Experts of a small language model: 62.9M parameters.
Below are experts of layer 10 (counted from 0) of a mixture-of-experts language model. Rows are named router (the router's row for the expert), gate (a neuron's input weights, with its number), up (a neuron's input weights, with its number), down (a neuron's output weights, with its number) and show model dimensions 128-255. Each number is 500 + 50 x the weight over its row's rms, rounded and kept within 0 to 999. Numbers have three digits each.
After each expert's rows: a language model's description of what the expert responds to; "comes after" lists some tokens at least twice as common just before its tokens as in all text. This comes from a sample of Wikipedia text that the model never trained on. Tokens count by the router's weight.

# expert 23
router:563454458421512462518477540544541525557553601482509505506463459481492556460444542535508499435505614562538545525494511507540512612574485579449543547545497495577448495553519511475490585548453456538473540467514524471492465636509496412454472546578425404446536500614452533523524423444568429584480481495480635499489507505491497580383484475501558568474445496537422603605439523468546462506512
gate28:453433459561429484526513606488459553466476542474585444522535522488417463457525490491506521493420544503479511489485492451486458569570436468489598549507567480507519431486444566588501467407494417569440545427549554535480498380500455464501527497553502401451463551489486510443448574450523423555521560488489501478489502511528517488511448479572483548526514531562512662480496444369524478560474
up28:535513467436523485462507481533584448470582449519478561478416513588430600518520498522508488437532496465519425476504549548542469457445500538492459480596483507485526580459497566492480566435424636423544469483582358478541475530506560497495486501466471530496412486576485456547618524560454585578495482583359501571406444472485501572465494501489514541439494536531518350516475530556427539470562
down28:518528556465566530607504456468507480537496420492504477507540508491491504426485509523416477460486457533475545505567535442499530507526582483587530586581432542555569461500613546510482546628557461473465442478475554422434498466498472445500494424489494446420387525485511479513568522650498476531519581544497388543526535492508518495495401567434440435460526588524506578537403537550447599553487
gate29:495488491425532483506501531456538477529527516468456472501515478532530587541480550495539443476573553504520517503520461442534571587467540510506433529594525454433480486407530516502374509583478499417502519424533500410441425489319546403454355514611521505514548553614554584495418542529462496499582373479537519407426531559504457495505446525431476503477465404528502500545498573488505495472497
up29:478511475553482476441571460437423540488488562463599602538498454479465432485526461480525493510418416507473567532472537517476471522485418501558548476480465505550482526526490452551511517439554479489509444602552493562540531513637510615543588462512513566496451457439462426543507497492472489442424535488510518575521470508476570548457644465563464506454547559415572511503542451470456571516556
down29:507509539383405463501424567434542422569476582572511548503388526469480546509534455515531480580495475535473492589465488557524510500595461350573457503443532478451551432518489495487470532481412497490457451467482440450421468521545506494477462453470495460453545471528453489532440563470582507503521552431366532474405514521495522495533475504418529483471512469439477528492407491445585536485420
gate30:574453533418394548436398601501403481463530462529450362524581373524452524521522502515531534449488590593519455543589533413443515511431481567498482499512542498496534488471406539600524459529466570432505475408512565484546563551494481563434468607489425500476493501557419611558469479516508547506446492457567540518564445594454575634581511565508469496479502531457509437521441522436563509532436
up30:502458512541463563487496547480520524515489468521480440490576484415469494553529478462536573455455528511570436495492500503572538540521456574488448525454549544494563454523542472557511519461429521525503517402497486576436438595482453564490498580465413475517454394581504538490449500398468532513578506456469505517516452607496491520520517514570567458511481454405485480460408556455511502633482
down30:437470529504496521449503408426532549517523453464484504472466541494561467480500507602542476454549488492498515543570504526508531615512512529539531447395537476487595504500425530533453498504483476540531483478524515494567452527524583444477563457562569594438486459383552452469550461495580457533481449561439403551479410397532505486494578483414430478507526502456574581437557506530540518470573
What it handles: Personal pronouns his, her, him and possessive 's in life stories, plus the nouns they govern, such as wife, daughter, manager.
comes after: " his", "'s", " her", " their", " and", " His"

# expert 9
router:552499505436466472574511456515520554493501458525499532496473492575574489496469499580549456418475492487538598434460446517582543568570479554424605524508473569501467422562472552552428539575474454574524507470562472521460540567476426485517528554575548532440656486563549521537541471413495456558416421452519521520471522448448505590465502492513439554539509565451485556497481460504483397508543
gate1:501477506475544498555510495500472528488426516474572609636621513498463504501456530541402573532582567561547471558514465538530474529475504463550564475491557482492532455455399582566488409458453528491533469484525500519495535493560499441516500431529393575451514595437475518487542376506493489515483479495473540507347438480564477547485508598563482420483451494494377526545542580486586510476518
up1:544558466475438492480464520569582506546476481568427432487447558505499492484493503539578453436463491570402539506453504461460597460512489484554474549506494491580423496445599493492513541559515476473417561421504468441494487498519531482519525529462560414474490498581595553490488616469563471574485520471574474449610554524464486437501420496454601584531511439445626513474531470427470425521460
down1:519480543547474447589496473448440427518522470504542522495608577475452613445454469421483577527586453476477561548432525453420516486500516473514512615473524514396469465493477466488497524524444498485522542441495404501489584437542452465463604464612488439484491485567536508547577499607532486504498518546533529424383476512536451478483400585624491536463571552608552472524499590455504527521414
gate2:564457502547488456542448538520490464503468481593475550496525527504569502477451468526545489523502468472508469600532559515487468497558405368546463460550561488486492511513500602495504540471481511557472519493585582458500510518470543453490537472436508521454555457419505460441495476602513410523462532479502458504474470490484536515466546484480524549480480454571583574418547541493625459492509
up2:531594457396479474600543470533636436480541459507480532623459513506450535406550536468426481488531507468524515460444433439472438513463590476530502508459484505501455453531448390488596603543514557450541531496463499548570482501445524514509517477469598523473496489555458509501494435406490572561507488435475563452503491455567581491486468534490519436514498452540447461513463471570430489611514
down2:504531510510555452552504539476598485657534464497608493344506520501520517490454504487408459436364483485462475565556465484439572529482471515547479427482520479482499443458475523483515504516549620489587589481537497499480488517516491544480411526492504482530533514584422461412545462376532525552542487545471528532531439474511484524489538503457599508464453506485433453502411504552439527621552
gate3:511524507442526461483443443512620564500497489610482429522442466585538482596430535530553503452532377440604543492633421548471446451502556497434506533542505515513468477637437479437421483459472498501546434485420484447434425499473618437550530470423524493473484491517571576501546619506531449507492493514569474475585502398494471591409528471462472524553466451498529500487557486472433431555536
up3:537464409554488519585476481498491546506437425494657579589491579419455509501513473476506466463469528505551409585469520583567533513555512444517522441481458471429446554448500475528518431510557507454492519586522581456523524523431528489478493432473466413429483502616502488497552505529520566530480527562506481548480497444543605399473500576512474391478510558485459487557514510533494557459442
down3:522541574447452395504486462461519428502547571516413398516502452455533551543458476622513508534504471510463562483508479488532485545436430547417617581458456521384487580695419482486519572514527547585460441478472429500452459462445467567441524467453498500487538484477500601526444525455517438553509538455479565399570514420500451538387555502517515552458435567510488392496533607506602547573480
What it handles: The blank space after a pipe or semicolon at the start of a table cell, usually before a number, plus signs like ±, +.
comes after: " |", ";", ":", "|", " /", " ISBN"

# expert 8
router:485458468447602414582491487457497598520530467587528514508446521531556541511455621533516479519479534546589515493364458535496523530449433620560521535475437465533465474480417502567565523495419432511501538451493459515540538590487478462528464517639514378443512488476479477570526451487547478581488427464508640478535492565530497565433502541465507558456532561517442498448376467476512534571531
gate2:575542500507543533529545532514461522546474504537567539542444566513656555622449464514512496436512437588477471655550477468482525474502524456483501462451529517454455383526598547484537477477530462528473430546547536480564441474372490554448456515520585550485484559463499523444467522470517460517509526469477500512372474549530492515451405484472498487438442477493519557504480451476490489508571
up2:374555494455418475512396543570455497598468556433475506478526427478557559517478480455477540530627566571474503519602481558466452447518489501476505480550489471465551443532517507490530480514505461533596363568456516449557492506459519528598527402514533501502466501570415542467440511512536539472444479450418566450481542438521586495517474484547580491479491562410547539395533466491497481498395
down2:503443592567539467520500508523558471496613520452511487466418453475547449442548513499554469543613564521492494459574460591438489414498463516505469516469492516478489458574505582531469577482521533426488452459473502608530546530517508416543505535546610490440481462470479452521468435550528547501454500511486516510389535561563526478501568523436538505493481565487440463588474473465477560528529
gate3:606484536561561510461487485485469527453444539492592387509492477555617529548519447643451470420496531471513524498428424511480509357554491597516621458422546515534435488476463429452532496545467470442533484483525427495460521506524530571448466503554471537582506426407464512577449473454534477450428510530521499525471466552533494471471500562538469405475456578556526534532457457562492481421490
up3:538560570553379486464517473418449525434486360430428491475537543483557518553482593467394486491455508555463519466556468468569543474497438533508507500503574434476470531530476506485479482509517498434521481496494540510466505519431430438415544571506517569420540577452542555557503440458537460467558446567587497567467456524512511533550557513560572574480479537612526486436511522455486596481542
down3:483430543554399498517459525543509485507426554466439502595515675511517492565439458459459454489525442529510501477618462481528523515561538495545528516520500454536547570536541435468512443499540509514584595520514389423518569596483513416522522469494502510556489481454489502471602473560508517454566570445477525536469543510577554549510564399483577434452499504451539477427401467414537475517437
gate4:534425484503472452399485523473486499532498560526497545523425431559547527466502480480464530513594570536491514515520461437477491489445404391495439483505461545516470422480475547523503554591515430412535566536566456484535479443527486519535471414507506471557515408438467557584455496470566399544397373456498537507481518535512457570515417448496549383512518452530578534482525485511498457523503
up4:478446512538619519527580456482446493480460440464523488498581528471360495555455511542490425503392396508467538417467547515575484476540520589419522544482645494478446465543519528488513472518494546546389505466479542569465503517385473578458459551551516544474487503547459463423544468512494543464532484543479418391502496512448619407538479479542563535602524538461604519545495514463458575506532
down4:397503602505432585422555442557571537499471519636496547493508552594548498535411521425540575509427563568538544388515478448520511528577477444431408520404512481450416532529518460549514550515482452534521524426496513417457445493579445547472459534532545482528518488449513605472558551516594482562515533522557571539568564522558428413465463558464485431543438466479547506519566551539532498435534
What it handles: Line-opening dashes and field labels in infoboxes and tables, such as Label, Country, Release, Votes, plus table pipes and section markers.
comes after: "\n", "-", "|", ")\n", ";\n", " Title"

# expert 12
router:493383416480537486497516468499502534589527526541498466552447481597530539515397538560541525512456475536504520535488521582527565558514466535546485523518508384448455490497459506500548559474578415590521556373530490466510454599415482565445524480547475409455493490436488600542533402438558454557494488504463517485471535512494439529432512493460474510482416506461518564607521457414494462486522
gate1:545536576495428432531508476613483585512475520448460470451509456538400487528423494542559519529471470572556467510485615601536533553582564522478578396559541533516461599579496512465515488512496521506478478400477549467444487504453461539469454569491552519508520529565449490500476487522598502469502454541462556515429444536556427443415425525618478550527461504494560415544462487466447509510514
up1:467527518526467475515474463496506567433453474444506537494440507459466489561479441556578550521533505563604498558464544535534578542477449530473501377493551490540544528545431534523530494480455489439552457505553555529465605454405470492410602530465514549592536487481480520507470613436472525524503525608517484448415517527496459586634467455452384463533471446478562575473483462473475575473608
down1:461461513521501541450471479635525514485616486422475516554502590458592594472553470577482557511549506469496493605489458536442536488500512530572464502545534491469546519496510450634528510507491535561516436512428413488479525561475523433566498453506474503569501503490458526564542498594483533579550552492412454510504454557564559549369431396581499545434455550487535488528522486492440580399540
gate2:492564441507520507486519580458427374501467451502609502483500540459565542576522513541432521530418471491520435494463496510512471435518522467471420419548470542459514648538562427503520526516561454571576510468501484428468583506564504447502561495564480481578496511489517461354527424532495536510486435523510549605604562534464477534418427634459465493531540532432515498566527439510449532437532
up2:414533507500556511465507547515434524506458518551550515551493504574502509501482487518486553485465532576485379524486451523526471414568578501457522477427546478586514529473505559530445557515518555506416506485501537495554617531468476563469493562499501532459581461453551442463518530500474536546522460412558496494540486555540455552507460606472533386471575497511468535557445511563463533449411
down2:548520401546537524558482462485365521524465430390516450498536525462484559621468553500539478482534568492469563564509516525524491497493466496478484486486469530434550464522469532584446518520539554431464468452513507482445557566505428579559377435479546457544508510472395513451563620359490532504549538536465441512519513539448525493552434508518492547624544526491511462434517454512546536485481
gate3:471505519472490548454467489527540449510480472510433460430468488456508429511472456450529513521427429425492561488554578539487521573464377553524372490587398508484508514585566523540523506526404502468567435462560497461605541471410494542451469574524471490488495487456510492519540412510467490571535472518492470548536521466446520560487502558520461466506585623475418525490470478480444476545457
up3:479566407489461604514524503469510465489424615464454493416515526555491436517465515484497471500486489418525505478475590468524546569505424566424491454588423464501554580484482451416522571491526506517583453618514470560528531521526536480487464555462523454515541446498553530436447529454436544573485565455408498547581512490481441508507445541427423441443516573457460504484495433531423451493499
down3:476561507551392463503446494429538510469504436471550532514473501518517562533466512428423502481474520430461504492438531430479544470482472600469526495470559545498445500415548493523438575515514567476382398477615439478441532532540490562566416415533403530479461567522495474503455524374568474544453553439511560511491354525555621498438545469497531523515587526512455591546471508578543412409524
What it handles: Single digits and small numbers within dates, scores, times, vote counts and list numbering, e.g. 4:05, 4,819, 39th.
comes after: " ", " (", "201", "200", "202", "."

# expert 31
router:527422454473570433562565498491541454490523513540525562499452482563576466450456530600510486454399483523498498487467544613517535512533488544609508498548476530553472510486408417440509517472548471459591486466556470476482465529509469485445485496606534469528455405540544513540544525434503452566535472434510561520531454554409549548392524525454527599451459517492486536540426464472568418565509
gate1:570456442481436508528592457641454428575497394506534549486546475508532622506529537572495474464542433464530461551457443541468478508447426515507498460612478543534484532493479448514595459470496531433457522507481514568490457532504442465477506444488512497581521393481415500507490561604490582518549488386492516521433570568486584464515497461504449478513436538459487601468591529567508481518612
up1:492459452553538496472520474607570492558560577483544616454516563490413535547413510482665510432414475558526536605486514509551528484524458505423508625558550536540581437579472569474561542538455472497443437520477519547549505467480517523487513492536486428416474440468483450465504526465452456512416507503524494516515518453369490562564544523598479533511436599450473406473543403471452476509490
down1:415485548455460503495482484440389506525564563511322425536472546573563433382477457470457540438407451457542518430523461543515529474494464469438597478357443554474500541509544477465562482521394428535484508502574543514518511523469547448573432442537483488516479537500501544451468517624486436541574485368493560525482438531443431541533496429465546471540489465513532544505543547517535459558469
gate2:505556563512513567489418430520515555516504480450492483501526500456479423472479479557501557504529586542479472490489460553502483453477496485581546424469503469478584549576467557440496407480496443527443610485537513525583543565466466523583466536517439457471408435490469532509603524452469608483461552588445546476492434545450460542533534551582517581478657494541493497500520408458498502495557
up2:501612609485523518547405487503548503517514542444484415443463579489500505505421486471511566414541531494497465512438490535523555494467475519374512403457454531510509434515565526493531490478439571536477440398518597517487486510420480549484462545472431518384540557521540517480426454531522514442551469565428517455497536534547465559471349484543596555438499423531553523519510518445540484402453
down2:472554521538525488497568517460443469484540502473477517594525444478457475535561463522420528517519491463465493502547546453460492450472506525442475494570479461481510525425432606321551538492480510428558426464551464581485515560590445445477556469489418502466552398485404566526581567463543446472532459599435617512445500471597511459516498523493541533554490609499532510468510458576592469440562
gate3:466558460490516471461517472558483508522457531510452483557613490530473571476498443579560491570533511501521545476588459522409462446545500425461510480452554551484455509385425539576550551564548375566478567453504531496513510554468386558457572483450557530522431511547440489501519640567456461520459510577564449455577510550544623425505532509500457495429533546558553649498477532551559490524633
up3:535503519466468449525498474474574507478523365474457442518569520507441505446479404561485513571511516526503480582588534503422525526535588437597440602480410492483463478472394518436591486590518401580572530438489453498517411518365482553535530511553495446524431490476623482456462573518431474544570480578505462536531462467516559456536508474496438483512497508446561568460395500562503567534524
down3:652527472503482485495421426470511481520436474542494404487587556486547468591425541487509532528398448474508408511505491517455509448452533563542365499505560535437618478522519461457438446506476538481508610397526444505463507474559520492549452409463430412447420494444519479401426584419554451458537514579502497515509471458416449608377487488507426593521475497554515493519438459442495476422458
What it handles: Single capital letters starting names or titles after quotes, pipes or brackets, e.g. R(achael), D(exter), P(arenthood).
comes after: " \"", " (", "-", ":", "|", "==="

# expert 17
router:579453505455541517508642514493550473548549480566491493476475455564475474548401561609495505502539466502483560495427440602582425554519458576534593465497413478485454492544380483470523537509484467618522563443475450510559478534474462464514555555495470425459577491480559503507572495488520452567526517521437533463513451480433507543402474566491479566446512511423480527454488485452552408594493
gate1:537504530482539412516410525502407534522491510536557541589443506519507511501491370530516397487541409518458480594426543534525511503490396523561502550589519458562485511510537552525509519460453444488521560457521634380515497452447486501350494444449468476511462472512496450500473514497450437548460480457490512479461546620481438444449414549560525533575558423488508420559537528539560468434459
up1:586485495451474410539432474462513574421525502556479510536542446467451464442477416543505491545506509457557499549443500446414635441495410487486480475495598540499463555506445549495507547511464476504502489480438589496507608544396440498499556428444484537609397524496502412537531551473424557490480546445479517434472516502516511462423432599514472458529518451520496499476424481415521522473482
down1:504522520501381507520397509518516525480592468444582495449470483528489431441553511460474398483507519564521579517460578499434478495509538550401475523584548481521586512521499461548478514525490508523517520541514430536489597570454483487554491531542473541530441494431509469484551560498476507501356450508520478426560491494602567497363504507591460453486587545566518488433535558457477527488436
gate2:469482396613453507488422535463509459503546489526537475522503438513512568474518500496508498459511480534487439462639409520506502511501575433457496522526495484523479432586518477569448471387588448533445535477497394437537579394447575418473497422465498488518511459494510485466509531542453541640520525469448471538485438516523532502488516555443489486478392499443520415465588544506490482547454
up2:596512513484524510556443464484589431509583532514474606474421490549490528543458435469483492469506495508505568572529415465549435528468447594575577490560521409574519440468400529463578559493467513559510550477529412528585470521475549479509537540514548478497634501482464391547504491618522527487552503368510415497471530468540436487420478540568411511450569461550554570421462523543383559588446
down2:451553494528522485509477554402436455570519466490492532480530477466504525438517526537556590532494583410522568483475425467503443451544517442469422420522436558486562477521528512574566468482605554567464443575508492545483492401538391573463604555450512405472579466422515421467503493496535549611516496526438485478526477568456487478515468516463479472595522464519471501566461473480517561460552
gate3:447473498465521492425559551472509459463391483514545436458521404512443510456472506540454531483502513565474539488396585498491554491459575545507578462514497484428451544485431589519489535509421454573463520494560533467502577489476482508557380453443450532465509446490518484530476514444477557497519462451505444416480498517440495546416453555554483467468514516519463456444481509516447511484445
up3:488502445430516501484541557530588560405397503485537495550471478595487496489497520625525511469484501516469559580451490567536526497431490552522511469452487401495457469526466525492454518494500511512521455537494540485528534503536502491508440462568464459406386544510515475516524567493484533496436455480523515438524569542445568548372427595498426506466530586471484491499471514460446462525498
down3:446485447537434509552556493522523527395600480548490537460433509523596508435496476505530498529485442488480551445555499471463509509493555401461434466474593524414511556525533504432398481422503429390540594542470459607554607565501457456548473559461535626494506413466427492422446560465491430487496535527477460556495486448519402546591502548505534530538452470575450497517459547435575414514545
What it handles: The article a or A, plus ordinals like first, second, third and words like one or every, often before few, place or round.
comes after: " as", " is", " with", " the", " was", " in"

# expert 3
router:511480496413481461549534473519553475588526497519510539403448509504497516457461556504486550431494534519546483462414510565529486584622449646498630528417473423544535512473526527471449569537492423545583472471568491434449494555455471449422532508669467431415520433546496500601544442472510512536531380507469554550566503468499474471454521474494544516451455503464507566575493463443474494553516
gate1:430485450565521581450459409505449508525494507424549495494395443510561497581572577506503565411431454467502602498475464442468443465516487471388518520502526467529438508492517452482457445514420511571476481521563482485461521578580484554562577422494546505453536410502501492544460431456453433540439499530566517522538483493417498512519482492587451541539537502537540478570443494498443426519525
up1:464501544545519573505528411560468554460495454521483524549389423397539478577512570395535496529355456448472494498497491500460584408412493491402521518488531451531523535512446519512557487507482531590497496582520476499480502554590430561504566464512499397557551515580510445548452511429449532610444394600599525588507527541499497485598449484513521536500480446483469465524409472457467476471555
down1:442509444530487507530553542419424552451522496450527465488502497531491541493475402474528564472591446586591520442442547466523567470513551565436512463420609590498608544501547582514514472461433529466501455520458432489531532569498476496486391483552487575428485596471469458473488472503433484568477480428542592564569470492480480546436535536463534457545442492412520543565447474586520594474435
gate2:517522485527384454468536604432509510482494471427511520546513510608490492488507453443551554459475489546474444509505488451536525475516524598464529572471614390453552450442580520509475520510501427577387525539510535447520572475519588431514533472503466372506525492510573502448472516575599507480517461516461470329578503467468453641446438459512561527520498477456506454507567574479529532521471
up2:474486500480504542502478504502521532454500488475523506480364563600476537529489540497480530521521513500464516534494501489564424492546395571400494476486466449459415508420530577448424530556571479511485427515520574432506583406520486502481529572520606497487577459494553580458535521435448522441520519554420500469555518521449404595506535444502513500534470491455462527596540616505513507365550
down2:488535529496435467485475504527503463472553544424444522458360388522515459455481516438452368530540528491497493524573483536489469587418564652440538438439461574518472456384520521451484487485539506467411474463452476556487539516479580534493578600457511462475507409497542579453477417516574549490512520550528508523523543530483427434450518504455483544442464466576512508482431545525450448516454
gate3:418474556417514519526585528539458597513578481524480495545394530501512519495468525524499489464426505380523423446470475598521530526573517566467541493524493453495432522507487540500441528494531481495500626482542545585492523515454410523626444495506552529535522591488594485472535508479541560508449396495539452456489540469490575504450574535531524485503479514554507608494596475555554479500498
up3:433526579430532554479494511479502506484448469489511474490431520522481612499405553532521499474424491462642445496412537588451545479620617570522582525576522400508417490478562466464387547490505518533595619482569503486498482517379470481558457536497473566528416572509596611478540462492472556534472535502524509498452507492501516510512480491466559454564422557518473612485529489542488559486543
down3:464524495555478524434618561517472539441546513540532594575421443447492515527482494499475455483549515494477407500551542482441463430521469509419501481522576531518543504550504553566463536479540489553428555518553541448427498511507449471467567525525530439538503552493532522552510467437528552497421489504592442545467483545495574426481493576538448548522590436527463505454520483515497586481529
What it handles: Year prefixes and spaces in dates, especially after "born" in bios, plus sport or role nouns like footballer, tennis, 201.
comes after: " ", "born", " (", "–", " =\n\n", " December"

# expert 16
router:450418456403501444548523541444592531580564523471487563501472496581448515475428547537541482539494519582530495433381495531488543536506530586566547452450456469547437439539381471561514550515510450517496578518520459540528521503435490433426528504589495391424551487577502522477476406437517501530536508531534542493503531474453477508507552536518455604470470524455442508507443536480554481612512
gate2:461445452480448477549384564433410466386479441479357516497489490583526517439493483448525544378438603550470519501485493450468457473528491493511482490535441438454440630693494440526490564582409443482524611520483579484547496349509510500511484489467521497503386452482443572494477533546469414537543449490492557462500490426483440510528502513521451590528476435483487475495446582583437437471574
up2:519432374358475468466489474474473415560427525458526558547427461495550435441581533527486424465539532419491498437376519423486510414490554521500508446432505387490412480562547504602517517499432471470520509475512513380575457497426571512529561513549395552493537541602539443459463550523501463415495448452555488492527459479456519448439539477488498528522490467420412480533451448523429502547493
down2:529513503535499517502471494488521477523529480523330618584560519549491469463545512459454467551531531500539472580455502429450576484449517632429457474515531467545628449501486570511445463549493524498509448482433529573552485555509481543479522462418436530507490473589462422489465569534503499468472438523451531530498455510458518389368542501500458473610452503568482471434461496466503594486466
gate3:396423504389380408434426565462549492416588532483465536472547391536550540497474396518481473469505490475481462483439507435526524480361479506384437563567498503453550503468538490601546503470499488457451472468409537623578522443489434536491500480519521490650514452532519486574594525507447468485499482414536493508568496447482540403534543521591446448519545523518460558449501568496490578530400
up3:508530459490422552610551526504522435519488514532407543443438630478523538534504489411463594408429446512662547546485544500516469520507431408492514490504507418455554470622443560437515420490446445492460437560555448477488425512510468515477455531439501557468543525511489525534509548599560425500495535465484505516551436390527574440414532459525576541470544447451547447490498535446463420440437
down3:481528457371327556464387495538599547379463543493528428443478465424481525501533533537525425494486514455532428470439441547406513550485504503429450534569442445455423430455543483522564554478587447509490475484531499531451520533511488553512465549475504571435515560537578477452490508473567534490515506485505518498540488465480467526484379446505493600505498495517493455463500547452448537476482
gate4:529473497459449611421503501503487452453459495441493448418409521521514552638492446420507514485540525565545561529491530501495475550465491598573557480537520497478420482481440392471523534468499555472571502536498436513447595470414548513502524557602578504451436477402494497480484468509464485448536522520459403504562420491608527499540589542415441572497491489397539479434508537482494436583537
up4:441522465561495559476510606624548596492586482447479550493415536451505531461558469483548434533512413518562479430492542458467534476568502483470611409522485417531547487419550501556488431431527485611472483494443492511594573485473557587472516492523481476579518570575468566487496480549534498456463548503475425438591467524468557489541470452588533401466439532419489505449559403496507489473511
down4:535481517559581496476460485539514599564598507486458584485543460600426468450534497540460509512558448539501587429538439421498471529387460412469510512470417515504394536553530507554420543501579575521428502567464482581464542563507438470537561480512476457559502534530480527549484468496485549549490546491334386397462520512491424482438483522498559575554531474541501500508497502513450545516505
What it handles: Political party and institution words, e.g. Democratic, National, Liberal, and pipes opening election or results table rows.
comes after: " |\n", " the", "\n", " |\n\n", "===\n\n", " National"

# expert 25
router:479429465456513481589523450484613509527534543561455499465409408503461558413485562562497557435462501481564595453484462564457573561513469539516538588411458502522506438522420442511504556500498446610556478416527427453450486515519471455392583468526499424407527444571540507463543453430571434569527465465481506483481495455509460543362533580445532498446457551479469506499444482413512459529538
gate1:571588438591438579487416493491421576587516496526464571421466520573547573495402488405454453494519476521451427476525526436490545442489429470545530423516522378536489517510434484573485539466544545493545568490547534537573545555454419547481437520464468510464522445449561513502415442512411506554419568555463525476394570507500491516504532484497358497540455476535517431473548549632426525529514
up1:443537456478459436515528496481555508552535537541457500476406411492456555446414465524516519544550480468462555534634572534442528528452512360520490507498493457486522381517418483480594529473523431422453536346504441440449536585518538486555540484505472431491603505534555530512465556593423475431541570552454481459495462460520401564457503437504413448502421459526518521456475524456590478521552
down1:367375550452531438467493571473447363489371549558516509516442549450529449528484527566542525503541605503486525475550481572540446446499519502502449546454521479554471479479552471515530542578528524555537467511541449461455487448483558460453470528360595436401450528482495477524524548491490557529576466501457485526460440471483460422436477434590502547464443432510455515593535545570554494522480
gate2:481526477417447509528578555470504503441448417472489514510477573451480460477479523526482466472388478397540493464492487592473504540562580541552507585367486502562424601467499567498530543553570504540554545526464474630483553452488501428411466499579532476475463444479460482523445467427415539581516521497541500542495576480489506538472537570497492484456560476507541449382554535505415493501520
up2:468490509536470543522453540459564535525470579534548415462519450463477500545546472446570368444494523488390521412473493477523452454505480491355482531556541388460538540456533461431500522537562466440481504430449462463503453519491523480610558519525475521477453455430515417535447460450466446483525476423468535473452434496509512498450502583554495567495475508398529461515500493474435479557505
down2:474503466513510521500482471489536555507507426418596520531425522433555506506506472532482356594525547459487421581461489593526369497492509454435521555507401543507437514525516539491441448492515426477485446551424579509420473481504435499558505608466503574524573504498494511537527389553542519497476557468506561533542520453446536468510491485492512524516422522525568529492545434512598507614442
gate3:494457455557446479623573465548492586446522496473464566415513471509546430452497447545500496463509492537497490407586406517533520540420556480581605579503508415614571550454574525523491535477457506526615508489408435574512488617429445558394503426508533509540480486564555517480672452469509451504521426347452458493481457513485498492504523505509521473494441533523486593462492573434518525492462
up3:520483436471499517502450592560513466511562477511501431511452548515469489553470531515527450572478425440517496503504517497550492510621453519522578449439402555513504521426428500421543525596513513425387474542514599443510531463412541426468436470456525490395427451497470476433425499513511480552470577509602463470466487412457537551528452537563538539520488560571567492493458445434517527462531
down3:468477522449526521462540539637422508490464516497623481545534436578599579506537507497520536507528543496502484476530475491488461469543541468588477486552461551441517465534428550536501505491512416467543546485547550525550481513512437456493451478464536496459525447459445396513426506527594553511488491430397537531526543576491426503526515473465468646466469454464581424452399426552569460531483
What it handles: Adjectives after a, the or of describing nouns, e.g. local, prominent, political, dominant, foreign, military.
comes after: " a", " the", " of", " an", " and", " with"